{
  "d_expert": 160,
  "activation": "tanh_gelu",
  "normalize_top_k": true,
  "n_groups": 8,
  "n_head": 10,
  "head_dim": 32,
  "init_std_up": 0.0226,
  "decay_fraction": 0.768,
  "final_lr_fraction": 0.0
}
Below are experts of layer 8 (counted from 0) of a mixture-of-experts language model. Rows are named router (the router's row for the expert), down (a neuron's output weights, with its number) and show model dimensions 160-239. Each number is 128 + 24 x the weight over its row's rms, rounded and kept within 0 to 255.
After each expert's rows: "raises" lists some tokens whose logits its average output raises strongly, later layers aside. This comes from a sample of Wikipedia text that the model never trained on.

# expert 26
router [134 127 126 146 132 163 134 126 146  92 110 150 146 147 118  87 158 125 100 138 160 127 144 126 154 137 149 142 125 116 127  90 166 154 136 124 113 104 193 175 142  93 133 128 116 141 106  83 156  78 150 134 147 148 181 146  95  38 158 110 121 103  98 133 110 148 157 137 139 143 161 142 173 132 123 153 108 135 145  99]
down0 [150 161 107 124 127 110 116 126  90 148 126 140 171 151 176 126 169 157 136 114 128 123 143 102 128 131  93 130  86  76 118 161 129 106 101 113 145 119 121 116 103 106 100 120 126 138 156 125  91 139 100 126 191 146 166  99 136 146 138 129 148 125 139 156 148 102 166 109  67 133 161 116 141 140 152  99 138 139 112 137]
down1 [102 100 152 107 117  94 157 147 136 109 136 117 144 102 151 128 131 127 128  97 127 110 145 111 104 130 114 123 121 187 126 147 139 120 119 135 153 165 138 114 115 106 103 101 138 157 117 130 124  86 119 111 134 132 148 138 132 160 131 141 211  93 166  96 139 127  89 146 102 128  97 118  92 116 155  58 116 103 124 140]
down2 [161 101 172 127 114 120 167 132 119 109  91 117 117 113 113 112 156 171 121 127 149 132  98 121 127 148 131 133  88 152  56 181 121 106 107 141 121 108 118 110 138 158 112 122 145 100 120 131 143 166 133 125 129 133 161 153  69  89 105 143 148 161 130 149 110 139 170 150 110 121 135 149 102 144 143 123 139 124 105 107]
down3 [124 139 110 169 152 138 151 143 139 154 151 104 136 132 133 116 152 128 154 127 105 138 135 167 129 139 120 145 148 143 180  94 122 173 140 125 104  82  95 176  82 119 118 117 155 168 148 125 122 154  99 139 125 111 114 116 124 148  82 139 109 163 128  79 102 101  90 112 130 134 163 155 128 110 146 119 135 121  98 105]
raises: " ", " of", ",", " in", " to", " and"

# expert 1
router [101 124  62 141 121 185 147 144 114 125  83 152 122 158 111 152 130 107 115  96 146  93 151 122 137 149 179 115 130 110 131 102 132 144 167 119 142 125 144 175 101 141 146 140 101  96 123  95 125 134 140 119 108 121 151 150 144 101 143 133 107 138 124 145  61 169 140 148 132 118 170 112 150 135 115 129 136 110 156 125]
down0 [145  89 116 134 137 152 124 135 103 134 134 121 157 130 124 113 106 110  77 135 105 117 148 108  76 165 122 168 142 140 159 108 154 136 149 147 115 121 130 148 135  99 112 124 129 161 136 150 141 115  82 120 107  88 155 124 113 126 145  97 116 108 151 120 139  88  82 109 112  88 104 118 114  89 132 129 154 134 112 136]
down1 [101 110 122 122 128 152 135  64 106 146 137 129 110 132 144 111  87 122 145 140  97 126 119 165  84 137 121 121  94 126 152 139 136 183 176 161 116 122 128 120 102 124 120 128 140 126 120 120 147 130 113 125 173 166 171 128 135 133 106 104 123 141 151 123 112 112 155 148 144  86 118 123 112  84 121  99 146 134 104 171]
down2 [161 151  93 127 151 106 175 121 151 102 132 121 111  79 142  70 137 106 126 116 138 159 159 143 114 162 138 144  69 201 133 121 144 197 115 138 117 111 118 146 176 133  76  99  98 167 123 120 124 131 131 131 109 136 128 104 133 104  98 133 124 134 121 125 114  96 154 115 130 158 151 118 105 121 146 183 111 131 130 110]
down3 [127 137 112 151 119 106 117  74 119 139  89 118  96 133 140 132 138 170 134 148 118 165 101 100 153 167 120 149 116 141 128 115 130 151 142 130 144 132  76 127 115 122  58 145 158 159 130 128 144 127 112 158 166 124 100 161 103 124 124 154 132  78 194 101 111  87 108 167  98 117 180 133 112 162 151 152 101 143 136 102]
raises: "9", "0", "ir", "ire", "5", "8"

# expert 27
router [122 141  37 106 108 140 192 132 128 140 140 119 151 161 121 145 124  66 134 160 172  97 135 128 113 158 178 125 117 132 122  94 106 124 110 123 129 191 134 140 121 134 161 119 127 132 129  83 107 101 178 101 117 122 117 117 128 137 163 108 140 120 128 132  85 153 149 128  95 145 135 147 137 116 112 157 116 108 108 143]
down0 [130 131  86 130  77  98 108 113 119  76  91 122 124  93 131 145 102 130  99 175  81 140 114  99 152 122 103 130 168 154 148 139 106 118 148 111 142 103 114 157 127 130 125 111 123 112 118 165 123 122 116 130 119 146 104 163 120 147  60 144 124 137 163 123 169 126 166  89 116 115 148 123 142 161 125 123  85  86 135 122]
down1 [ 84 147 144  89 160 122 124 156 115 114 114 136 110 120  71 122 134 140 194 172 121 119 116 156 128 132 110  95 120 138 139 143 102 130 144 133 111  70  95 162 139 134 108  93  95 146  87  90 145 146 135 143 149 155 129  99  84 151 108  79 126 127 141 117 138 116 163 159 103 127 123 106 107 131 127 155 153 100 146 126]
down2 [135 155 117 120 107 123 163 130 122 141 131 131 106 129 161 132 121 113 162 123 122 105 157 146  93 127 101 141 165 109 131 106 110 125 129 139 169 127 110 141 130 128 157 115 158 150 123  99 172 106 128 138 121 139 136 126 146 149  89 174 117 109 153  96 101  98  70 138 124 140 164 184 121 119 149 146 134 131 100 129]
down3 [143 104 172 152 137 143  81 100 127  94 133 105 133 101 139 110 131 154 112 153 161 103 127 187 140 175 119 115 157 115 140  97 152 103 113 134 147 108 128 134  90 155 132  80 123  87  81 138 141 131 129 138 115  94 141 126 128 129 118 135 136 162 133 123 148 128 107 134 115 124 125  89 144  83 124 114  86 148 108 140]
raises: "=", " the", "Studio", "-", "P"

# expert 16
router [ 86 126 115 104 112 163 139 123 114 120 126 118 143 165 119 110 158 120 167 155 177  78 158 146 178 149 171 111 145 102 157 123 141 130 145 163 102  93 201 168 121 119 114 164 103 128 120  93 114 126 142 157 104 109 153 158  88 123 172 119 145 141 134 147 110 139 145 135 147 122 140 137 167  97 119  96 101  91 106 160]
down0 [130 123 147 138 142 169 103 156 114  99 139 115 140  90 162 130 116 135 130 102  95 148 110 141 108 163 113  91 115 101 151 140 128  78 162  72 151 123 149 121  97 107  56 113 124 125 137 140 129 142 103 142 134  82 119 110 131 146 128 128 146 147 129 138 155  85 142 111 148 143 147 126 117 165 144 117  78 134 101 124]
down1 [128 146 169 155 125 100 141 105 101 108 111 110 137 102 150 126 115 119 136 121 118 114 149 151 142 141  84 115 148  88  97 157 132 105 133 163 130 136 144  80 139 152  14 144 121 131 138 138 147 119 146 137 133 112 154 119 128 229 132 148 122 131 111 145 131 119 123 139 110 188 105 154  95 137 129 141  91 109  89 107]
down2 [126 109  98 125 144 102 156  76 161 132 155 153 163 136  76 135 146 119 123 118 127 118 144 140  86 138 142  92 146 120  97 146 121 149 119 130 115 129 140 166 161 115 132 166 163 143 119 138 119 138 122 135  92 147 134 152 137 113 137 142 143 126 104 111 124  92 172  80 121 166 128 155 121 134 127 174 126  96 138 159]
down3 [ 89 142 164 124 124 143 125 108 170 124 118 152 147 130 121  93 121 162 133 116 176 156  85  79 129 142 104 101 136 132  85 174  88 144 147 108 141 123 115 142 108 167 131 135 131 137 138 160 172  87 163 138 163 141 132 159 136 129 123  84  95 125 127 109  91 171 118 132 187 105 174 123 135 163 123 119 109 170 116 142]
raises: " ", ",", " in"

# expert 15
router [123 130  95 162  92 168 153 119 148 127  95 176 127 139 164  99 148 110 161 125 137  93 171 132 159 141 154 131 162 106 150 168 149  99 132 142 157 163 125 122 151 147 160 153 154 165 121 115 136 115 133  98 130 153 131 152 107  56 137  99 100 158  95 174  97 124 182 140 130 142 138 139  84 124 109 121  91 115 109  88]
down0 [145 130 130 131 158  95 127 105 129 164 117  99 137 138 125 124 129  92  91 141 174 119 109 138 136 154 145 165 138 116 133 149 136  53  96 172 133 132 115 121 114 144 153 134 130 117 118 112 147 142 139 129  89 174 161  93 131 169 149 161 123  76 155 148 146 142  92 146 128 128 181 132 140 133 134 148 108 105 149 138]
down1 [163  88 103 151 127 147 104 127 105  97 125 113 129 130 131 129 111  95  95 140 125 124 143 169 127  99 126 151 138 111 115 161 142 119 149  93 157 129 158 110 116 126  94  97 136 120 117 142 139 106 124 153 152 147 124 152  97 118  95 145 135 141  97 143 151 152 132 180 153 101 117 157  86 142 128 139 148 111 129 129]
down2 [124 108 168  88 131 136 118 136 108 144 102 142  83 128 144 122 109 133 133 156 154  95 105  97 116 107 120 141 150 105 102 108 168 126 116 128 165 129 150 108 109 109 137 120 161 125 144 159 148 121 149 146 143 159 120 126 128 166 164  94 173 135 161 122 103 122 148  83  84 111  95  83 165 129 149 135 126 106 130 121]
down3 [106 122  89 160 135 115 118 160  97 172 104 122 189 119 115 131 122 112  78  88 146 141 115 128 126 114  82 112 107 121 138 118 122 134  89 140 112 103 129 123 114 121 124 134 100 130 158 117 119 116 169 127 136 106 131 129 152 132 155 110 124  80 136  94 124 101 166 145 113 146  90 115 154 143 117 129 181 113 104 147]
raises: "s", " and", " of"

# expert 12
router [130 126  86 122 114 136 184 112 125 110 117 149 133 176 108 102 136 100 131 174 145  93 166 134 156 128 172 106 165  91 147 141 125 180 131 135 124 138 191 170 135  99 176 122  97 136 125 111 140 106 132 127  63 124 130 126 143  45 146 103 113 125 120 131  51 163 191 131 116 139 172 128 142 130 127 121 137  76 158 129]
down0 [134 136 127 140 161  74 127 144 153 159  91 108 142 121 170 118 157 133 131 119 110 152 106 103 105 106 147 128 116  95 134 126 117 128 127  98 112 160  78 148 128 109  70 139 123 111 133 120 155 122 123 145 100 115 104 128 116 165 132 142 133 136 184 127 111 104  71 117 103 124 152 158 143 124 130 111 146 123 118 163]
down1 [ 97 103 134 147 156 135  88  80  97 125 117  65 127  53  98 137 120  95  96 152 127 129 121 139 102 124 122 115 120 149 119  74 110 139 141 113 121 149 119 117 127 110  85 111 148 134 120 142 125 122 143 151 174 112 160  85 146 171 127  97 146 128 185 141 104 160 149 135 151 146 123 145 151 133 147  96  70 137  97  91]
down2 [125 141 142 118  81 109 135 100  91 114 113 119 134 106  75 153 120 119  99 101 184 119  78 115 130 141 127 118 145 131 173 126 132 144 108 168  97  71 119 140 103 115 147 131 128 144 115 164 124 152 123 129 133 132 129  96  82 149 173 150 164 108 143 144 104 130  97 119 101 139 123 108  90 117 133 148  95 141 165 102]
down3 [122 139 119 138 120 177 130 136 140 120 124 146 122 148 144 108 154 109 104 132  56 139  78 115 155 136 143 113 154 125 117 173 136 110 129 145 142 120 140 156 150  96 131 158 137 168 106 158  89 112 143  96 156 122  82  80 129  90 160 132 149 137 109 165  82 113 138 121 162 126 197 129 133 151 136 163 134 150 137  99]
raises: ".", "-", " ", ",", "s", " and"

# expert 17
router [130 101 125 150  67 133 172 150 163 118 118 159 168 173 112 138 143  59  92 147 161 103 163 116 144 164 153 100 133 111 188  90 117 154 149 155 123 163 154 162 140 117 155 125 154 129 122 104 114 126 150  91 108 120 151 119 126  86 122 111 146 102  85 104 130 136 135 107 122 164 141 112 122  81  95 149 135 129 111 101]
down0 [144 147 150 142 138 122 116 124  86 114 145 147 107  84 125 155 115 106 139 140 102 112 126 154  85 132 135  93 133 118 129 140 120 149 117 145 151  89 109 119 167 120  83 132 139 109 114  86 154 108  95 132  95 164 165 151 165 144 133  92 114 113 163 157 156  86 144 120 166 168 108 120 117 169 118 130 138 114 147 122]
down1 [123 128  95 100 127 117 142  71 147 124 130 139 113 101 130 121 101 150 129 100 133 134 110 144 141  64  99 148 121 120  92 155 105 124 130 125 180 160 146 120  97  99 149 140 142 151 118 160 113 145  81 142 132 139  81 133 114  96 124 144  91 120 137 123 100 125 142 152 131 109 154 123 118 134  98 123 111  96  93 123]
down2 [150 117 122 122 132 163 122 125 112 118  95  66 155 112 114 132 143 158 148 126 160 105 126 148  45 132 128 138  94 134 149 131 138 157 123  83  99 167  94 121 111  57  78 101 130 111 112 134 106 113 154 155 151 138 134 147 144 114 118 109 131 117 154  98 149 116 109 116 142 116 117 120 184  92  87 159 139  99 125 142]
down3 [139  87 152 124 158 148 129  86 133 166 113  86 102 135 156 142 149 136 129 132 101 133 121 102 129 124 122  98 121 120 162 122 150 122 166 160 124 128  95 123 133 142 184  69 135 119 106 179 156  85  99  94 139 124 114 128 124 101  76 105 180 151 128 133 142 140 108 121 148 139 181 109  82 130 114 152 143 119 135 146]
raises: "ish", "ical", " year"

# expert 14
router [106 132 114 102  70 135 150 119 147 115 115 124 130 174 113 105 142  96 120 140 188 106 197 140 157 147 142 116 143 146 163 107 110 161 140 157 106 109 175 140 121  55 130 110 120 125  79  81 144 143 162  89 105  96 155 127 117 142 157  72 103 129 145 127  87 149 118 121 151 138 146 108 149 119 122 103 129 125  99 147]
down0 [173 116 157 117 158 107 128  99 119 112 125 118 141 147 133 128 114 154 100 116 104  85 112 163 138 175 173 122 139 111 123 130 146  77 143 108 100 165 137 150 134 113 139 124 183 103 133 145  95 179 130 137 143 107 113 102 124 147 118 149 114 121 142 135 163 142  66 150 154 108 149 131 126 119 105 140 109 120 126 158]
down1 [109 121 141 125 107 115 131 168 162 153 104 142 140 120 156  97 159 135 133 108 147 148 169 145 149  61  98 100 110  84  61 130 105 115 120 116 134 128 162 128 139 144 144 155 128 111 139 131 122  90 114 108 102 178 157 138 135 148 140  97  96 187 119 129 123 115 174 133 139 146 151 120 148 112  82 139 135 127 133 113]
down2 [121 105 120 159 159 135 138 142 124 118 122 150 124 110 174 140  80 139 157 124 116 105 132 162 124 187 149 129 115 106 145 140 100 115  84 163 179 109 151 136 169 165 161 142 135  96 117 103 149 138 114 101 104 150 131 152 105 113 107 174 159 172 130 160 123 138 135 102 138 131 135 133 125 126 107 133 140 114 111 139]
down3 [ 93 141  91 112 181 125 114 128 119  98 130 105 120 158 161 114 149 147 111 154  92 159  95 120 131 131 163 182 108 141 124 125 121 111 105  75  92 127 112 123 123 138 155 133 170 140 155 107 131 130 127 139 117 134 124 150 162 140 130 123 146 133 108 162 125  93 152 149 110  99  99 123 132  96 147 102 140 143  92 136]
raises: " ", " the", " a", " as", " only", " for"